config.toml
n_layer = 12
d_model = 256
experts_per_token = 6
activation = "swiglu"
router_score = "softmax"
normalize_top_k = true
routed_scale = 2.5
router_bias = true
lr_router = 0.000966
norm = "rmsnorm"
batch_tokens = 32768
steps = 8844
Below are experts of layer 7 (counted from 0) of a mixture-of-experts language model. Rows are named router (the router's row for the expert) and show model dimensions 0-255. Each number is 200 + 30 x the weight over its row's rms, rounded and kept within 0 to 999.
After each expert's rows: "mostly gets" lists some tokens that are sent to it at least half of the time. This comes from a sample of Wikipedia text that the model never trained on.

# expert 48
router,179,165,206,174,96,216,187,168,200,187,163,216,230,202,180,220,169,183,236,158,194,178,271,170,232,173,173,191,200,191,179,196,192,223,160,205,221,232,233,222,191,187,205,180,183,156,176,247,215,192,253,250,239,205,187,188,238,192,197,222,251,229,215,194,187,198,242,175,226,185,181,145,253,198,221,195,196,187,163,231,169,209,164,198,194,236,190,128,163,241,212,236,218,109,212,214,236,210,258,180,215,187,164,169,172,182,228,155,203,193,221,187,144,236,195,265,263,247,169,194,230,231,154,158,252,186,218,243,209,205,227,180,203,279,183,264,186,166,228,217,217,191,208,193,91,205,176,170,195,228,213,204,232,230,135,195,207,189,183,208,227,221,200,214,215,185,219,193,204,190,169,216,199,226,217,217,155,180,223,182,187,183,231,203,192,204,259,242,210,218,177,247,218,217,163,210,178,150,208,177,182,194,211,199,265,217,212,209,206,187,224,169,169,209,204,206,246,186,189,187,185,217,207,187,196,207,238,205,220,240,243,139,176,192,258,213,223,258,203,190,220,241,196,196,139,208,237,201,188,208,225,255,212,184,179,196
mostly gets: "in", " Israel", " Lin", " acid", "ensis", "rin"

# expert 96
router,201,202,206,229,198,216,146,223,230,249,218,193,201,199,212,220,208,184,190,185,171,184,213,249,185,224,218,217,206,222,225,262,202,179,268,183,150,211,220,218,215,207,230,232,177,231,218,184,155,184,219,216,205,177,209,247,185,217,200,212,208,226,181,154,179,194,199,197,164,181,230,163,201,137,244,193,196,214,222,216,196,231,206,179,123,253,199,232,174,171,162,190,221,209,223,199,251,212,264,225,160,216,232,168,185,210,177,195,215,165,208,224,161,273,205,207,236,149,205,179,190,155,169,156,182,174,186,262,195,232,178,211,241,194,111,210,224,233,204,235,197,199,210,212,216,168,194,178,184,198,230,216,226,244,172,200,209,230,246,200,161,182,174,226,197,243,207,173,137,182,208,174,202,241,182,217,218,241,147,194,267,234,271,246,171,235,183,173,164,196,222,185,150,203,235,222,223,214,234,168,242,227,214,205,140,187,187,149,243,242,241,186,174,212,206,168,155,195,194,219,184,200,192,174,203,165,212,167,164,218,164,235,202,185,137,177,243,187,202,256,169,195,175,195,227,148,201,121,228,221,147,186,153,236,213,254
mostly gets: "Species", " Bob", " Species", " Billboard", " Sheet", "gy"

# expert 118
router,217,232,141,173,174,236,203,215,190,220,152,249,228,193,167,191,201,256,169,174,210,212,246,179,256,217,189,184,219,185,203,223,199,182,127,187,208,232,153,231,263,178,167,193,209,215,199,220,202,126,258,249,191,192,201,252,218,198,226,198,225,233,202,236,184,156,191,229,216,225,227,215,184,242,210,216,249,221,165,248,211,244,210,199,217,214,205,218,135,176,240,175,211,213,191,217,229,179,245,193,230,196,191,209,214,246,200,238,153,159,160,165,253,223,242,207,190,205,204,225,201,215,210,204,183,219,238,218,179,217,221,255,161,213,160,212,211,130,189,149,224,218,178,181,193,200,159,167,151,172,166,218,264,126,221,256,142,216,203,244,145,174,219,160,177,234,165,207,180,225,214,192,155,177,210,174,260,202,257,202,161,190,216,143,192,219,210,232,171,168,222,241,166,154,220,190,198,185,184,168,250,246,248,187,211,195,182,216,246,180,182,214,274,203,207,206,192,183,241,168,205,181,177,160,222,223,219,189,213,189,153,193,154,231,233,146,167,214,182,220,227,234,203,220,225,190,222,168,205,206,202,224,186,200,180,215
mostly gets: " century", "century", "year", " BCE", "eenth", " centuries"

# expert 4
router,202,216,169,194,228,149,267,164,184,163,218,184,201,178,240,190,211,191,188,158,149,198,210,200,232,232,187,221,218,257,178,167,207,272,185,178,157,203,206,214,198,197,210,246,199,258,210,238,194,236,198,172,193,176,230,226,237,199,256,156,154,164,233,183,138,205,169,207,148,237,135,200,244,202,239,197,165,201,226,236,173,197,211,167,211,188,215,266,189,182,201,196,205,253,236,251,193,174,185,221,208,213,261,209,223,268,189,201,180,221,166,220,209,230,181,190,211,234,230,210,206,198,170,194,162,213,189,222,207,251,244,177,173,139,221,180,233,258,157,205,227,224,189,221,208,202,191,199,161,172,259,176,208,178,165,212,144,208,172,248,249,170,188,199,197,168,208,197,202,197,210,173,222,184,223,243,244,188,153,178,208,164,239,203,219,256,160,193,189,163,184,159,171,212,197,214,222,194,191,196,150,232,238,186,235,230,218,183,238,172,119,207,217,158,174,191,223,200,220,274,172,122,204,190,190,206,180,235,170,227,199,212,206,141,237,196,253,191,231,133,213,181,203,149,212,208,243,185,180,235,210,214,188,204,210,236
mostly gets: " political", " main", " various", " new", " short", " social"

# expert 3
router,152,240,212,225,199,196,175,216,181,186,148,206,205,201,223,201,147,250,232,290,224,230,177,190,137,213,173,184,122,237,230,235,219,198,183,203,229,207,179,217,201,188,193,226,213,183,204,185,224,200,145,220,233,201,251,223,222,202,198,164,247,229,171,228,224,175,226,222,153,251,237,230,209,198,216,223,206,193,191,146,198,210,164,184,208,194,216,152,242,202,162,264,234,171,195,246,169,196,219,175,186,174,193,244,238,165,195,173,249,164,224,183,209,138,164,225,201,256,167,174,148,206,235,212,197,176,173,173,159,219,168,234,170,189,190,237,142,250,206,226,179,223,279,236,171,229,226,185,219,207,193,148,165,243,214,164,203,186,209,208,177,202,153,216,193,146,157,169,211,191,204,213,165,178,191,228,163,226,234,165,187,187,143,243,203,220,193,229,229,233,172,195,208,229,195,218,201,255,216,205,174,192,168,208,197,210,209,166,167,275,221,159,217,180,194,223,248,226,211,256,190,234,225,146,216,217,200,233,169,197,216,248,166,187,211,251,176,205,219,206,204,240,191,178,174,188,172,209,175,259,160,201,217,247,244,165
mostly gets: " has", " had", " was", " They", " been", " who"

# expert 111
router,181,236,223,186,194,215,276,222,237,209,193,236,173,200,210,223,214,181,188,188,203,200,130,293,222,201,262,150,189,203,176,165,171,229,200,165,167,166,221,173,150,195,248,208,176,198,218,204,204,201,178,208,220,152,226,211,256,182,181,191,229,224,218,227,156,248,147,155,173,203,183,170,221,240,170,186,155,212,192,176,218,176,211,222,217,208,245,204,197,168,192,169,203,190,141,200,202,203,143,195,153,225,154,177,187,136,236,217,161,217,239,205,206,217,179,229,195,214,224,233,215,213,185,252,164,198,203,142,167,197,220,195,221,182,198,193,214,204,198,217,163,168,195,230,242,239,239,196,247,239,246,214,186,237,242,200,177,182,197,212,222,169,223,231,179,163,168,167,207,213,264,237,211,249,199,176,209,163,204,215,207,231,157,237,215,169,182,230,184,185,173,211,166,173,175,195,217,185,182,194,266,151,197,195,209,212,221,176,223,140,167,209,169,251,214,201,242,196,178,239,217,170,231,225,205,163,189,236,206,221,244,195,188,211,181,231,191,220,276,185,142,192,223,261,216,249,189,227,171,219,265,120,184,180,269,219
mostly gets: " Sp", " sp", " sc", " w", " pl", " Sc"

# expert 77
router,187,252,187,212,220,217,254,181,186,157,276,192,195,208,190,214,189,209,194,179,159,173,180,206,156,218,269,157,191,191,221,191,167,202,184,210,189,200,241,121,184,175,233,170,169,172,208,215,186,196,202,177,188,188,178,239,204,169,245,210,185,196,209,201,172,237,183,104,134,180,164,185,220,272,171,157,210,218,210,206,223,222,163,214,255,192,163,197,237,174,186,172,216,206,184,230,246,212,195,185,174,221,136,162,223,134,170,187,191,237,229,238,154,210,153,193,203,204,202,261,179,247,187,222,208,176,245,204,170,222,142,205,239,199,205,208,241,200,164,174,209,209,209,244,202,229,256,215,197,124,235,204,181,200,205,218,201,228,197,192,230,174,247,184,209,170,260,153,158,142,246,244,200,257,186,148,223,206,172,184,185,236,179,159,227,143,216,228,228,170,168,254,201,211,211,190,216,187,200,201,198,257,193,207,150,251,223,217,182,174,189,239,181,211,205,202,175,192,223,227,226,228,138,190,255,212,200,239,206,187,165,198,176,190,185,246,173,240,187,247,146,210,222,217,213,201,231,178,186,222,194,168,201,226,195,182
mostly gets: " un", " comp", " App", " sub", " imp", " inv"

# expert 94
router,185,198,170,218,226,199,181,144,218,211,193,225,228,199,189,221,176,192,242,238,227,173,227,168,180,198,211,161,227,179,193,174,147,214,190,201,197,202,216,181,155,209,200,209,258,205,161,222,173,217,200,204,267,160,156,199,163,238,131,197,264,168,224,158,167,175,208,193,143,202,216,129,189,185,261,195,162,190,160,220,169,182,164,233,190,226,237,194,218,165,162,174,183,269,192,215,181,170,224,202,218,221,181,168,187,195,179,208,219,219,251,165,175,183,175,182,186,181,221,228,175,183,215,198,196,201,211,193,213,161,213,170,264,202,207,135,128,202,273,252,146,243,136,146,199,147,198,175,204,214,222,183,229,174,204,238,152,178,191,170,222,216,164,185,255,218,185,269,218,226,141,175,220,181,156,190,189,177,173,175,229,151,151,196,191,168,242,193,189,207,204,220,159,193,202,250,153,258,223,156,213,161,233,158,264,183,168,210,199,200,252,232,156,200,193,212,197,196,235,196,234,208,227,206,231,197,191,251,179,230,223,174,194,227,193,186,214,214,168,150,184,220,198,153,226,200,218,148,217,207,223,236,210,202,192,182
mostly gets: " poet", "ad", "uer", " Crist", " writer", " Shar"

# expert 39
router,157,212,192,225,252,225,231,222,187,227,173,141,185,201,245,230,208,137,205,233,235,208,180,232,187,254,194,169,189,194,178,226,210,254,218,190,157,198,227,188,190,251,220,250,157,180,177,201,232,189,170,179,230,143,147,174,192,234,141,221,154,229,192,243,219,237,246,164,208,167,202,201,190,220,171,216,189,141,157,188,196,225,196,199,143,170,201,236,193,263,241,205,209,208,199,214,175,216,160,213,216,177,219,220,189,156,198,198,180,213,204,230,178,148,122,154,161,188,195,166,171,194,153,215,195,205,225,218,209,158,185,211,189,209,206,194,144,192,192,237,136,171,242,260,233,249,196,196,193,195,254,244,197,187,220,200,147,166,173,198,239,192,227,189,204,193,208,192,206,251,223,213,238,184,222,185,198,198,192,149,235,236,178,169,169,224,186,234,203,270,147,223,221,220,203,207,164,185,144,215,199,182,207,219,209,209,191,203,231,205,239,212,179,235,228,217,161,213,197,251,254,217,254,175,144,249,216,207,210,166,204,230,199,202,262,212,180,227,243,233,158,169,169,219,158,196,225,223,238,163,147,197,176,236,262,203
mostly gets: " took", " went", " won", " wrote", " worked", " make"

# expert 79
router,202,217,193,211,203,255,135,195,200,180,133,188,172,213,180,209,198,154,198,203,197,194,226,198,203,201,223,209,218,223,186,186,238,207,200,172,242,215,207,248,258,177,194,181,200,198,203,238,234,255,196,225,223,164,183,239,222,188,204,213,256,189,162,207,200,191,259,145,208,181,192,211,121,181,260,173,206,187,189,241,135,212,154,200,172,169,207,197,136,295,224,232,194,152,175,208,208,197,144,196,214,164,214,135,219,212,164,188,211,146,197,212,199,199,225,241,158,202,199,196,169,190,223,234,225,225,208,218,181,185,245,186,205,223,213,291,142,229,224,257,223,175,237,172,180,180,174,195,200,227,206,192,176,228,245,195,150,200,176,183,234,183,172,239,196,207,221,236,178,196,194,199,198,220,182,191,242,242,196,165,181,177,204,142,208,199,181,177,159,191,213,185,242,212,197,219,142,191,203,226,140,203,216,150,223,212,228,186,177,194,242,145,184,165,211,230,242,197,225,196,197,235,225,223,177,168,218,232,222,197,154,164,213,177,258,164,238,239,174,187,217,140,252,221,158,198,169,179,249,212,142,232,152,168,188,232
mostly gets: ")", " JPL", "ensis", ")\"", "})", "idae"

# expert 2
router,154,199,209,201,151,227,179,134,182,137,204,210,204,197,169,196,190,145,186,155,183,245,230,187,256,171,231,213,225,166,206,236,207,216,201,210,204,197,195,263,251,203,171,194,198,218,209,254,203,199,231,216,263,219,200,191,195,200,221,227,246,185,189,197,198,218,188,199,213,205,140,167,182,230,200,223,167,251,155,235,244,193,220,181,188,180,243,192,217,222,197,248,185,207,225,182,116,168,227,183,181,274,176,192,221,216,220,158,176,210,174,183,157,265,236,181,230,186,163,199,167,249,148,183,197,153,243,228,246,228,200,236,221,213,231,264,156,185,158,213,156,229,194,199,230,202,163,177,160,177,233,215,220,246,163,204,213,172,176,178,236,203,178,219,168,200,169,179,170,189,224,294,188,178,210,187,244,235,206,241,226,158,199,167,214,187,236,228,189,251,213,212,196,180,173,169,186,146,196,178,230,224,216,200,195,187,213,226,275,280,200,174,197,166,213,188,191,173,210,198,176,234,189,175,190,174,127,204,216,231,165,236,182,195,178,221,226,234,171,153,152,220,230,202,222,196,190,168,231,225,189,238,209,223,178,249
mostly gets: "IC", " GA", "ET", "CC", " you", "RI"

# expert 32
router,174,144,256,207,136,170,194,149,194,149,163,190,203,217,197,242,176,200,144,189,206,193,184,129,186,163,145,201,244,216,230,191,250,166,197,226,254,199,222,233,208,202,193,200,166,187,158,227,206,195,131,216,248,205,240,190,209,216,183,215,211,207,200,183,167,209,214,188,202,203,234,254,180,219,253,194,171,208,168,182,145,206,211,198,204,207,255,175,168,224,162,226,132,163,213,185,186,165,219,229,216,250,159,174,223,206,178,152,242,188,153,224,200,174,165,232,172,170,195,212,219,168,147,212,199,178,199,251,168,244,219,258,199,230,165,231,202,213,203,209,235,184,216,254,140,184,199,137,175,184,204,268,192,202,235,172,213,170,215,221,186,138,175,178,229,188,199,246,160,197,185,233,177,233,180,226,209,236,253,184,239,201,177,203,217,181,258,211,225,203,245,190,190,217,230,175,165,140,162,190,207,144,209,221,168,187,215,239,184,219,163,152,209,169,161,144,250,200,216,170,172,201,194,224,170,181,145,185,204,177,213,126,200,198,202,177,197,204,182,195,223,146,249,205,186,157,212,190,187,186,162,228,187,183,167,181
mostly gets: " they", " They", " players", " forces", " groups", " members"

# expert 36
router,238,243,232,181,191,201,214,162,202,182,252,161,221,182,179,157,173,228,272,236,213,208,192,168,169,174,147,156,168,205,260,131,211,138,176,198,183,235,184,228,233,226,238,207,171,137,222,189,200,206,193,170,254,225,205,177,202,178,178,159,248,184,156,158,188,189,182,262,174,226,253,164,202,204,258,214,187,148,197,187,190,204,191,201,204,204,239,183,189,127,165,215,274,179,191,248,178,179,211,196,195,219,173,228,202,169,163,180,210,166,225,226,192,215,176,242,239,208,171,200,200,193,210,152,158,198,212,182,191,249,191,202,133,185,204,239,149,217,275,238,157,198,241,227,225,210,207,199,212,182,168,216,234,184,212,207,223,232,189,209,179,155,210,163,164,160,236,223,172,209,191,196,172,156,194,181,194,220,215,165,230,153,182,220,227,229,169,211,192,183,170,207,238,187,208,253,239,223,232,169,205,166,169,247,174,214,220,151,165,161,216,175,237,221,183,187,218,189,161,184,186,222,187,135,207,195,161,189,194,194,225,209,173,178,176,268,196,208,174,249,193,222,161,205,154,175,208,179,225,263,212,155,223,255,202,179
mostly gets: " be", " being", " is", " was", " became", " been"

# expert 67
router,191,232,198,267,145,199,229,166,134,189,178,181,173,194,264,216,204,204,235,191,177,184,178,192,221,201,207,185,215,132,189,179,185,292,234,237,166,154,205,142,257,220,197,209,189,218,185,203,172,134,199,233,204,233,196,207,218,176,144,233,162,183,227,261,173,181,212,182,170,165,260,254,222,286,226,221,201,173,223,236,159,230,159,166,216,237,187,267,155,201,217,215,219,188,209,155,191,215,153,241,182,180,179,177,175,162,163,239,208,207,193,181,225,166,162,206,188,182,199,188,220,214,196,201,167,255,223,237,171,206,185,182,158,213,157,157,182,206,154,219,183,174,225,209,175,196,212,215,216,186,182,227,205,161,190,208,190,189,183,189,207,181,206,184,220,258,242,212,176,186,210,219,205,165,209,161,201,184,197,182,234,148,247,156,174,223,207,208,165,229,122,215,173,198,142,223,152,163,166,206,159,255,183,195,234,205,183,176,170,158,216,254,179,213,189,219,184,198,194,210,221,211,231,177,175,217,197,184,238,181,200,215,214,178,174,193,217,261,196,142,192,137,173,195,213,174,209,184,196,141,176,172,169,183,256,231
mostly gets: " released", " used", " won", " announced", " included", " built"

# expert 21
router,219,210,180,181,227,200,206,190,188,167,190,208,202,189,180,243,145,260,162,176,245,250,227,165,234,260,221,206,224,145,189,164,190,176,207,233,257,192,161,281,225,220,195,147,177,193,236,176,247,228,220,231,264,179,241,180,248,239,262,221,158,218,197,223,115,194,217,246,235,208,202,179,181,177,257,233,172,216,197,229,177,218,192,168,203,204,169,160,152,186,204,204,202,163,189,174,216,169,246,231,240,267,167,160,148,247,186,232,225,214,167,197,223,228,182,223,191,196,189,229,184,192,202,198,197,165,193,169,166,259,267,240,245,176,183,223,241,198,204,171,210,232,168,231,143,211,168,182,205,241,155,254,211,176,208,125,194,205,263,170,165,212,199,164,208,220,193,197,163,205,201,171,164,235,207,230,201,193,188,196,178,197,221,155,163,169,184,229,212,185,242,237,172,192,234,213,210,189,188,227,186,193,186,188,262,207,162,216,204,182,204,237,224,210,157,174,260,200,200,209,174,219,164,196,181,204,227,215,188,197,182,188,202,200,128,146,172,219,190,179,174,210,249,176,165,227,220,198,197,195,198,186,219,173,155,181
mostly gets: " Boston", " Royal", " Philadelphia", " Chevrolet", " Angeles", " Seattle"

# expert 95
router,221,176,156,204,230,193,228,200,248,254,178,231,232,179,221,201,233,188,255,207,235,263,145,212,229,225,230,115,193,199,198,164,184,195,243,158,189,164,219,173,133,198,262,243,164,240,223,178,216,246,179,198,233,179,216,169,204,143,210,213,184,234,195,232,218,211,166,141,154,221,197,228,223,230,205,192,178,204,211,207,208,186,185,209,214,175,212,228,230,196,187,134,209,213,188,261,217,201,198,231,174,223,241,222,208,166,210,222,154,163,186,171,182,183,180,173,222,179,155,224,213,208,211,256,231,222,173,160,206,232,184,149,218,211,222,203,192,176,194,160,207,202,271,206,225,157,194,210,229,245,230,213,205,195,243,212,158,233,170,160,203,197,249,126,214,181,158,228,230,189,200,244,198,232,174,178,224,181,220,194,182,226,149,210,210,176,167,190,204,184,204,271,176,199,200,208,195,181,171,188,237,188,156,221,159,191,213,222,244,128,163,195,168,261,223,159,188,175,183,216,195,158,168,220,183,187,268,185,184,198,175,196,168,193,120,204,221,224,256,177,270,188,198,198,212,245,185,243,158,240,209,213,229,195,221,214
mostly gets: " sc", " comp", " det", " ab", " imp", " inc"

# expert 116
router,223,188,168,239,188,197,190,248,217,179,191,231,186,193,232,218,213,166,150,172,163,219,167,189,231,210,214,204,188,257,175,225,232,190,217,228,166,185,168,216,242,190,137,189,230,208,192,156,137,203,191,220,142,159,210,212,191,201,227,147,236,199,182,225,167,191,203,204,157,182,198,216,244,229,158,176,194,239,197,210,146,200,163,194,209,201,194,175,216,225,170,195,218,129,183,140,191,209,194,157,165,192,205,245,237,205,155,200,170,145,228,206,160,239,260,212,150,177,245,190,245,214,242,197,189,216,170,174,191,217,218,241,230,169,247,222,251,183,153,264,158,221,189,171,157,202,212,236,173,227,161,145,196,148,167,194,276,178,161,223,215,217,165,177,212,218,175,190,199,235,209,178,211,178,181,172,155,231,257,201,164,241,229,188,128,201,196,191,177,207,195,245,219,224,205,190,197,270,170,157,228,208,165,234,218,184,284,167,209,233,213,215,146,193,177,186,200,232,207,242,207,172,182,258,193,169,235,162,224,247,197,180,174,216,239,179,191,174,213,172,230,192,232,202,208,148,197,199,187,238,201,221,241,227,175,211
mostly gets: " Genus", " Coordinates", " Clade", " Phylum", "History", "Note"

# expert 114
router,194,187,195,184,174,217,252,201,167,165,233,192,156,206,212,219,241,218,181,140,163,230,191,152,232,231,245,262,204,164,177,131,225,195,206,195,149,230,147,223,232,205,142,211,164,205,207,194,206,171,179,164,205,217,179,177,212,177,184,196,148,200,231,168,180,194,159,231,249,195,161,216,227,189,268,189,197,245,191,212,201,250,187,190,243,174,171,239,196,191,150,223,211,208,246,183,139,183,193,264,163,252,212,190,219,237,161,178,238,224,224,208,203,250,178,220,200,221,187,185,172,213,189,174,181,233,195,195,252,167,238,211,208,184,215,226,208,205,172,200,234,259,177,173,206,226,192,256,148,238,156,207,230,185,246,198,181,166,193,250,242,186,197,207,176,176,233,172,191,247,184,208,232,148,157,259,234,208,229,182,213,175,203,170,178,168,239,165,209,215,173,237,182,242,206,260,197,191,165,177,168,241,224,210,213,194,199,145,222,213,164,248,211,162,158,176,219,183,215,228,147,229,218,198,136,167,197,182,217,225,204,170,189,205,190,141,235,207,159,198,191,173,222,198,181,211,224,144,152,258,173,214,234,144,174,221
mostly gets: " small", " large", " German", " rock", " white", " Binomial"

# expert 38
router,179,217,173,185,191,187,239,185,209,166,220,231,274,181,137,213,225,188,240,193,169,192,234,195,164,205,204,163,200,228,224,230,219,228,175,235,180,216,207,170,181,161,235,242,269,142,169,215,213,171,249,212,228,176,209,182,202,217,253,221,216,184,190,158,209,213,170,199,184,169,285,157,167,190,216,178,199,205,206,229,239,189,233,205,233,235,281,258,199,215,137,200,196,219,196,205,213,224,159,241,166,189,216,263,207,204,213,185,205,227,188,176,134,188,178,198,173,181,223,174,230,201,188,179,229,207,239,212,225,210,141,176,242,269,153,228,134,173,215,182,162,233,166,189,242,166,256,195,199,196,176,174,202,166,173,192,168,229,207,145,252,180,202,197,203,176,232,195,218,182,149,202,218,228,218,189,144,193,201,272,216,215,195,166,172,200,120,162,180,153,179,216,198,247,233,233,191,206,229,168,208,202,198,229,185,163,140,193,204,216,160,204,169,198,258,204,175,239,165,224,179,254,247,185,199,182,147,231,189,215,206,244,172,189,184,187,226,222,208,197,246,223,187,231,192,216,241,164,174,222,207,187,192,180,206,158
mostly gets: "See", " mon", " con", " tim", " ar", " bas"

# expert 62
router,211,265,161,190,185,194,235,166,186,237,157,252,185,182,224,208,224,187,144,192,170,179,166,148,198,186,214,225,178,256,194,192,185,232,181,192,159,244,201,138,178,228,229,240,200,165,223,162,218,195,214,152,170,161,170,164,190,173,146,197,231,228,191,268,188,261,171,176,204,210,252,240,212,199,221,202,142,209,189,217,184,189,211,175,215,170,197,210,225,159,163,165,261,201,179,212,259,188,220,196,204,278,202,158,247,181,188,217,187,180,182,227,213,174,180,179,187,226,176,239,225,177,188,200,237,205,256,211,222,186,210,197,230,207,170,218,165,167,170,172,177,247,166,170,210,155,182,197,208,207,213,181,196,184,197,199,202,203,183,233,253,163,225,157,189,220,189,235,242,214,198,218,179,226,219,152,185,165,180,223,195,184,203,186,220,139,208,221,229,229,199,199,168,190,206,227,196,191,189,166,179,258,254,190,203,222,228,180,225,161,146,167,204,243,276,165,192,170,161,231,191,210,237,233,188,190,236,242,239,191,166,257,274,147,204,186,178,219,189,168,164,194,168,175,163,157,207,189,116,186,226,200,190,128,172,232
mostly gets: "See", " red", " def", " Succeeded", " conf", " ind"

# expert 64
router,224,224,255,134,231,258,219,183,189,194,181,196,221,214,214,167,163,160,226,211,227,175,213,214,256,189,209,200,174,213,201,200,150,197,213,139,176,194,214,224,194,208,204,185,203,169,181,219,237,227,172,243,160,177,221,260,150,225,210,149,215,173,199,175,265,209,215,190,242,248,219,205,182,207,185,151,218,241,171,154,175,191,178,241,214,181,217,164,182,183,187,189,173,177,197,119,194,227,156,213,182,185,189,176,194,191,213,251,200,200,200,181,224,144,236,224,153,236,192,157,179,278,180,240,211,167,206,184,201,204,233,195,169,214,224,279,169,171,201,188,188,253,140,225,223,174,215,217,180,192,174,225,190,192,211,206,253,220,222,204,147,177,226,214,177,168,173,203,246,193,177,199,240,221,239,171,198,222,201,153,151,235,195,194,226,247,213,235,175,192,187,150,217,230,242,175,215,261,129,256,192,161,161,205,156,182,169,203,222,220,224,183,211,191,245,149,214,211,210,194,179,217,233,161,135,213,175,219,201,149,184,247,213,197,187,240,157,226,216,168,246,222,209,248,192,161,179,188,239,214,195,207,178,188,272,223
mostly gets: " (", " (/", " (\"", ")(", " [", "ال"

# expert 63
router,173,129,208,176,186,181,171,232,205,156,211,147,209,201,251,219,218,194,183,147,194,168,211,208,156,215,183,226,256,245,160,172,218,179,195,171,174,207,187,167,198,236,214,181,174,259,166,178,188,195,154,195,234,232,219,201,188,204,203,155,209,216,187,183,154,212,201,211,184,203,191,203,206,213,201,229,193,170,215,218,164,204,219,225,180,225,198,178,205,250,208,163,169,185,188,222,188,209,168,242,192,195,202,193,210,217,143,120,182,227,159,205,216,240,168,179,187,207,245,169,224,186,177,236,190,242,192,231,192,176,171,251,222,189,153,241,154,168,137,150,244,214,199,135,180,237,188,206,193,185,244,240,240,219,142,206,219,181,194,185,240,166,197,167,211,238,158,217,238,192,175,218,257,192,177,240,192,212,228,186,225,237,155,217,206,211,208,184,154,175,257,237,262,224,188,214,221,195,172,185,223,177,212,235,241,190,202,283,173,202,160,234,206,232,129,188,240,209,171,230,260,199,139,193,237,160,255,218,184,253,243,239,175,211,230,125,248,187,182,193,158,200,201,216,197,167,155,165,217,172,168,194,211,191,164,218
mostly gets: " development", "History", " construction", " life", " education", " production"

# expert 70
router,143,194,212,261,200,134,199,211,210,149,188,172,153,199,217,241,231,186,185,166,187,182,222,220,175,224,257,181,166,204,153,206,154,177,216,240,224,224,175,200,155,186,187,216,242,180,171,188,184,128,160,209,192,184,220,174,202,198,189,211,215,148,208,203,210,187,226,223,211,150,191,209,207,197,158,178,200,215,186,196,175,181,212,208,206,234,206,206,231,208,182,223,261,228,234,201,222,218,220,242,155,185,252,240,189,175,141,159,236,201,195,218,196,256,202,203,202,176,228,199,221,214,179,239,207,203,177,213,178,170,177,155,221,220,216,247,206,175,163,177,170,213,218,186,128,213,217,205,188,144,166,223,183,167,177,187,230,215,217,164,249,161,238,194,203,208,173,192,119,245,246,256,252,147,161,172,192,219,209,195,232,223,231,211,166,217,219,258,203,188,207,169,181,181,187,221,223,182,224,269,182,161,200,257,218,173,184,209,153,227,157,183,153,183,183,225,212,252,156,192,232,179,269,221,256,178,203,196,225,271,243,201,208,200,210,156,241,220,230,166,159,244,187,234,136,174,211,214,185,189,234,163,167,253,212,174
mostly gets: "|---|---|---|", " Website", " Clade", " Synonyms", " Released", " Release"

# expert 102
router,226,192,252,226,241,198,195,156,213,194,164,221,192,192,146,223,214,151,224,195,225,172,244,169,201,211,205,267,174,176,176,195,175,263,214,179,206,251,222,203,152,145,210,232,145,194,214,199,194,208,229,196,234,173,168,247,142,232,244,194,227,232,227,185,258,237,202,179,186,201,175,185,192,223,174,242,242,189,200,189,216,212,198,207,224,203,180,196,196,181,167,191,184,179,262,207,205,217,181,153,198,182,186,150,128,182,216,212,205,194,240,179,177,164,218,222,226,217,166,204,224,246,194,174,193,201,238,134,168,180,225,175,196,159,201,184,231,151,217,211,242,201,176,169,232,245,221,189,170,154,237,203,247,182,162,152,223,200,223,227,195,221,249,158,187,242,213,201,168,200,153,174,195,153,198,176,237,224,273,235,167,218,173,215,176,181,157,192,206,220,183,200,210,256,239,201,202,155,197,172,163,152,176,228,193,142,179,177,252,218,179,168,236,149,221,174,231,187,210,175,230,197,216,202,248,182,251,156,192,170,234,229,167,165,190,264,172,171,152,189,148,205,139,152,209,162,256,193,250,210,175,211,223,195,202,178
mostly gets: " −", " (−", "^{(", " +", "/", " (#"

# expert 46
router,217,160,212,171,257,215,219,223,222,200,228,225,175,241,195,237,238,160,172,168,195,142,233,200,183,220,235,189,193,212,197,202,152,220,291,207,217,170,170,212,244,226,192,190,196,157,172,194,217,202,224,166,216,206,172,182,182,245,205,146,178,167,214,158,249,243,165,175,218,163,202,192,196,197,146,137,238,236,206,200,228,140,222,242,237,174,186,216,222,172,210,167,146,237,222,181,194,250,148,171,188,171,207,207,161,202,197,216,161,234,261,212,174,171,233,193,221,197,179,210,163,238,230,216,234,200,203,177,190,198,187,212,206,194,190,237,171,201,198,284,256,215,201,185,201,217,214,209,215,197,196,256,264,192,151,240,207,244,172,236,166,233,207,163,178,212,150,200,214,201,205,191,180,184,194,151,184,235,160,203,238,166,229,219,161,223,183,250,239,265,188,193,233,249,164,154,217,193,201,193,210,140,203,184,158,154,200,180,234,199,201,213,232,208,248,168,245,187,223,189,207,214,176,156,254,232,161,235,152,185,225,237,229,209,212,280,150,221,184,204,190,177,235,199,199,194,194,236,196,188,172,166,177,173,198,260
mostly gets: " $", "′", "_{", " −", "^{", " ["

# expert 105
router,211,229,188,197,183,231,179,171,203,170,195,209,219,187,198,201,292,186,214,158,236,201,237,217,199,228,192,220,169,190,160,161,180,200,211,237,143,204,209,256,151,202,170,217,212,213,178,166,177,206,202,183,174,207,178,231,208,203,127,156,162,215,250,148,255,220,189,249,203,183,144,230,228,222,160,226,215,210,146,179,185,256,239,177,169,140,196,133,185,147,245,198,172,181,216,166,227,222,177,181,202,219,226,233,230,209,142,240,175,219,238,212,168,209,171,176,238,151,185,225,279,207,213,202,191,229,203,210,215,207,205,223,249,239,244,187,200,173,194,187,197,180,179,186,234,194,199,208,184,204,177,164,193,217,143,199,179,142,209,185,232,167,285,226,227,181,165,241,184,230,147,207,190,246,245,180,212,214,256,145,223,220,225,174,170,198,175,241,210,228,218,216,176,273,177,206,200,235,154,196,224,196,235,199,143,187,208,202,197,214,214,208,197,162,221,197,210,176,192,180,257,235,198,169,227,196,175,211,186,161,169,245,147,194,183,203,236,223,131,209,172,239,224,153,173,239,229,206,197,231,245,223,202,190,198,183
mostly gets: " (#", "^{(", "endment", "present", "Gls", "see"